Weights of a small mixture-of-experts language model, trained from scratch on English Wikipedia.
Training: a variant of Adam for the experts, 1451M tokens, 9588 steps.
Below are experts of layer 4 (counted from 0) of a mixture-of-experts language model. Rows are named router (the router's row for the expert) and show model dimensions 224-255. Each number is 200 + 30 x the weight over its row's rms, rounded and kept within 0 to 999.
After each expert's rows: a language model's description of what the expert responds to; "comes before" lists some tokens at least twice as common just after its tokens as in all text. This comes from a sample of Wikipedia text that the model never trained on. Tokens count by the router's weight.

# expert 41
router,199,230,192,189,250,237,212,233,204,228,215,204,184,200,233,177,164,183,179,258,202,207,211,199,238,220,194,183,205,166,204,168
What it handles: Line breaks, pipes and separator rows in wiki tables, section heading marks, and opening quotes or sentence-initial The after a break.
comes before: "|", "\n", "---|---|---|---|", "-", "The", "S"

# expert 46
router,203,182,252,216,173,212,160,177,199,180,197,248,148,192,160,196,201,235,231,182,144,212,131,202,176,205,166,183,164,190,224,199
What it handles: Full stops, closing brackets and line breaks that end a sentence or paragraph before a new heading, plus final year digits before them.
comes before: "\n", " The", "==", ")", " He", " In"

# expert 44
router,208,275,157,224,214,188,203,152,179,211,164,246,177,217,202,186,190,238,158,157,233,167,234,247,207,149,187,163,237,147,180,151
What it handles: Header labels and field names in sports and election tables, such as Candidate, Votes, Pts, L, DF, MF and Team.
comes before: " |", ";", ")", ":", " /", " Team"

# expert 4
router,190,168,217,236,207,204,271,224,217,174,235,219,218,219,224,198,224,184,174,179,217,232,171,215,226,210,160,137,194,235,204,238
What it handles: Content nouns and their word-final pieces after of/for/in, often health, business or institutional topics, such as medical, prison, health care, combustion.
comes before: "s", " and", "ing", " in", "ed", "al"

# expert 2
router,179,242,229,259,215,184,201,186,183,208,173,277,163,193,164,183,229,179,192,190,235,192,232,175,232,168,172,205,215,237,176,201
What it handles: Prepositions and determiners opening a noun phrase mid-sentence, especially after adjectives or participles, such as reminiscent of, between, among, various, the.
comes before: " the", " a", " his", " its", " this", " their"

# expert 32
router,253,195,208,218,177,230,183,283,178,179,183,194,149,237,182,157,227,199,213,186,211,198,238,153,187,220,154,174,215,178,178,207
What it handles: Digits and dashes in years, lifespans and date ranges, often in parentheses, such as (1869–1946), 1830s, January 1944, aged.
comes before: "1", "9", "2", "0", "8", "7"

# expert 18
router,208,150,248,212,237,215,199,195,180,164,223,225,164,148,202,218,210,199,186,208,216,192,184,205,202,203,189,156,170,194,188,242
What it handles: Final digits of years in tables and career lists, plus the preposition in and month names, such as 2009, 2012–2015, in.
comes before: " |", ",", " the", "–", "2", ":"

# expert 1
router,172,189,188,210,165,245,173,178,201,174,177,182,190,152,179,173,212,206,241,234,229,187,140,170,206,209,200,224,205,183,224,226
What it handles: Final pieces of proper names and institution nouns, plus the commas, parentheses and pipes after them, such as Springsteen, Bush, Records, Airport.
comes before: ",", "\n", " and", " (", " –", " who"

# expert 47
router,197,223,246,196,209,183,230,161,182,225,175,172,248,251,228,162,164,194,225,162,193,202,241,231,212,210,165,192,227,166,188,205
What it handles: Plural endings and heading nouns in section titles, tables and infoboxes, as in Source-s, Name-s, Ranking-s, Votes, goals.
comes before: " |", "\n", ":", " of", "==", "s"

# expert 10
router,267,197,154,156,193,213,183,221,162,256,148,231,162,215,214,214,196,240,214,178,171,150,214,187,205,237,209,204,145,182,207,177
What it handles: Line breaks, == markers and heading words that start wiki sections or infobox lists, such as See also, History, Personal, Related.
comes before: "-", "\n", "=", "==", "===", "|"

# expert 38
router,215,177,175,195,202,202,184,233,216,195,157,144,185,189,169,195,205,197,172,157,144,219,208,194,203,213,182,241,146,124,139,222
What it handles: Month names, day digits, first year digits and dashes in date ranges, often after born, On, In or from, such as born October.
comes before: " ", "1", "2", "0", "9", " May"

# expert 11
router,246,237,213,157,237,157,237,133,145,184,213,195,153,233,154,175,210,148,164,238,153,238,221,188,173,229,208,185,252,189,168,141
What it handles: Digits, units and symbols in coordinates, elevations, infobox codes and formulas, such as ft, km, °, ′, and SMILES strings.
comes before: "0", "3", "5", "4", " m", "6"

# expert 8
router,208,173,196,160,197,200,159,234,189,244,239,173,184,216,157,152,194,226,171,167,186,214,219,194,146,150,207,188,227,212,173,173
What it handles: Line breaks, pipes, slashes and digits that begin or separate rows in sports results tables and infobox fields, such as Population, sq mi.
comes before: " ", "0", "2", "|", "1", "-"

# expert 33
router,242,151,181,168,161,209,238,187,186,214,239,130,221,168,197,199,175,211,188,215,214,203,170,239,132,140,227,205,211,250,218,234
What it handles: Pieces of personal surnames, often Slavic, Italian or Indian, in sports results and name lists, such as Singh, -ić, -kov, Khan.
comes before: " |", " (", ",", "i", "e", "z"

# expert 0
router,206,220,216,220,186,221,211,183,190,209,197,147,202,187,169,168,222,196,205,218,125,261,174,206,243,186,196,211,200,258,210,185
What it handles: Digits, number words and units in estimated amounts in running text, such as around 1.2 million, about 30, roughly 4.5.
comes before: "0", "1", "5", "2", "3", "%"

# expert 43
router,202,212,211,214,248,133,207,182,205,215,160,232,168,232,209,197,218,251,148,208,268,190,173,183,187,172,191,153,178,216,226,139
What it handles: Prepositions such as to, by, for, via and from, especially to before a verb, and party cells in election tables.
comes before: " the", " a", " Candidate", " his", " be", " Labour"

# expert 12
router,201,173,227,213,221,250,197,155,192,213,189,187,183,176,161,163,203,155,193,173,168,194,224,166,235,202,217,188,154,159,154,125
What it handles: First digits of numeric cells in election and statistics tables, especially vote totals and turnout, such as 2,475 and 135,51.
comes before: "1", "3", "2", "4", ",", " |"

# expert 20
router,210,163,201,201,193,238,197,200,205,183,290,181,146,185,205,206,224,176,227,250,191,204,183,176,185,214,195,201,216,146,177,227
What it handles: Names and name pieces of cities, states, countries and regions, often after in or a comma, such as California, Tokyo, United Kingdom.
comes before: ",", ".", " County", " York", "ia", " States"

# expert 42
router,195,199,240,181,204,179,190,145,207,175,169,190,167,206,135,236,268,226,108,184,265,218,169,149,241,166,276,127,192,215,228,155
What it handles: Past-tense verbs and participle endings after a subject or was, plus the object or particle that follows, such as made, released, went on.
comes before: " to", " in", " by", " the", " a", " on"

# expert 45
router,232,173,208,244,186,289,194,205,191,209,212,179,248,231,245,197,210,203,305,162,184,218,233,201,177,228,202,220,192,193,207,189
What it handles: Digits inside years and dates, especially after 19 or 20, such as 1982, 2009, 1946, plus some list commas.
comes before: "1", "0", "2", "8", "9", "6"

# expert 26
router,233,168,199,177,171,240,220,168,255,229,200,232,209,171,177,136,167,207,134,201,196,241,215,179,227,247,197,149,207,156,175,155
What it handles: Items in match reports, track lists and route tables, such as goal minutes, closing quotes, pipes and compass words like south, north.
comes before: " |", " (", "3", "4", ")", ";"

# expert 24
router,159,221,225,184,202,214,196,169,207,199,200,232,213,220,210,181,183,216,255,212,209,189,205,207,221,221,180,218,207,178,231,225
What it handles: Ordinary nouns, often after the, a or his, for people, groups and works, such as son, wife, city, band, album, history.
comes before: " of", ",", ".", "s", " in", " was"

# expert 13
router,193,159,233,205,172,190,228,187,222,186,162,253,167,189,149,255,252,210,203,178,227,200,204,170,249,196,226,160,191,192,241,160
What it handles: Verb stems inside longer words and common past-tense action verbs, such as under-min-e, accum-ul-ated, led, served, wrote, become.
comes before: "ed", " the", "ing", " to", " a", "s"

# expert 37
router,142,242,189,180,234,255,222,201,231,222,212,207,257,223,223,181,150,192,214,197,201,191,200,228,123,246,141,168,180,184,201,194
What it handles: Last word of a noun phrase after of/the/in, often time or place nouns and object pronouns, such as year, century, Europe, them, Heaven.
comes before: ",", ".", " and", " in", " of", " ("

# expert 21
router,152,217,166,166,154,194,180,202,144,164,215,156,254,248,115,233,143,173,208,248,205,186,171,173,220,194,150,226,194,206,214,238
What it handles: Single capitals and short uppercase pieces in abbreviations, initials, formulas and taxon names, such as M.A., U.S., Jr, Inc, Myct-op-hum.
comes before: ".", "%", "}", "D", "′", "S"

# expert 34
router,146,213,205,197,173,229,189,231,232,213,176,248,176,168,184,187,164,187,228,176,180,191,155,183,165,172,204,197,177,203,200,181
What it handles: Commas, mostly mid-sentence before lists, asides or clauses, plus linking words such as including, such as, although, but.
comes before: " and", " which", " but", " the", " as", " he"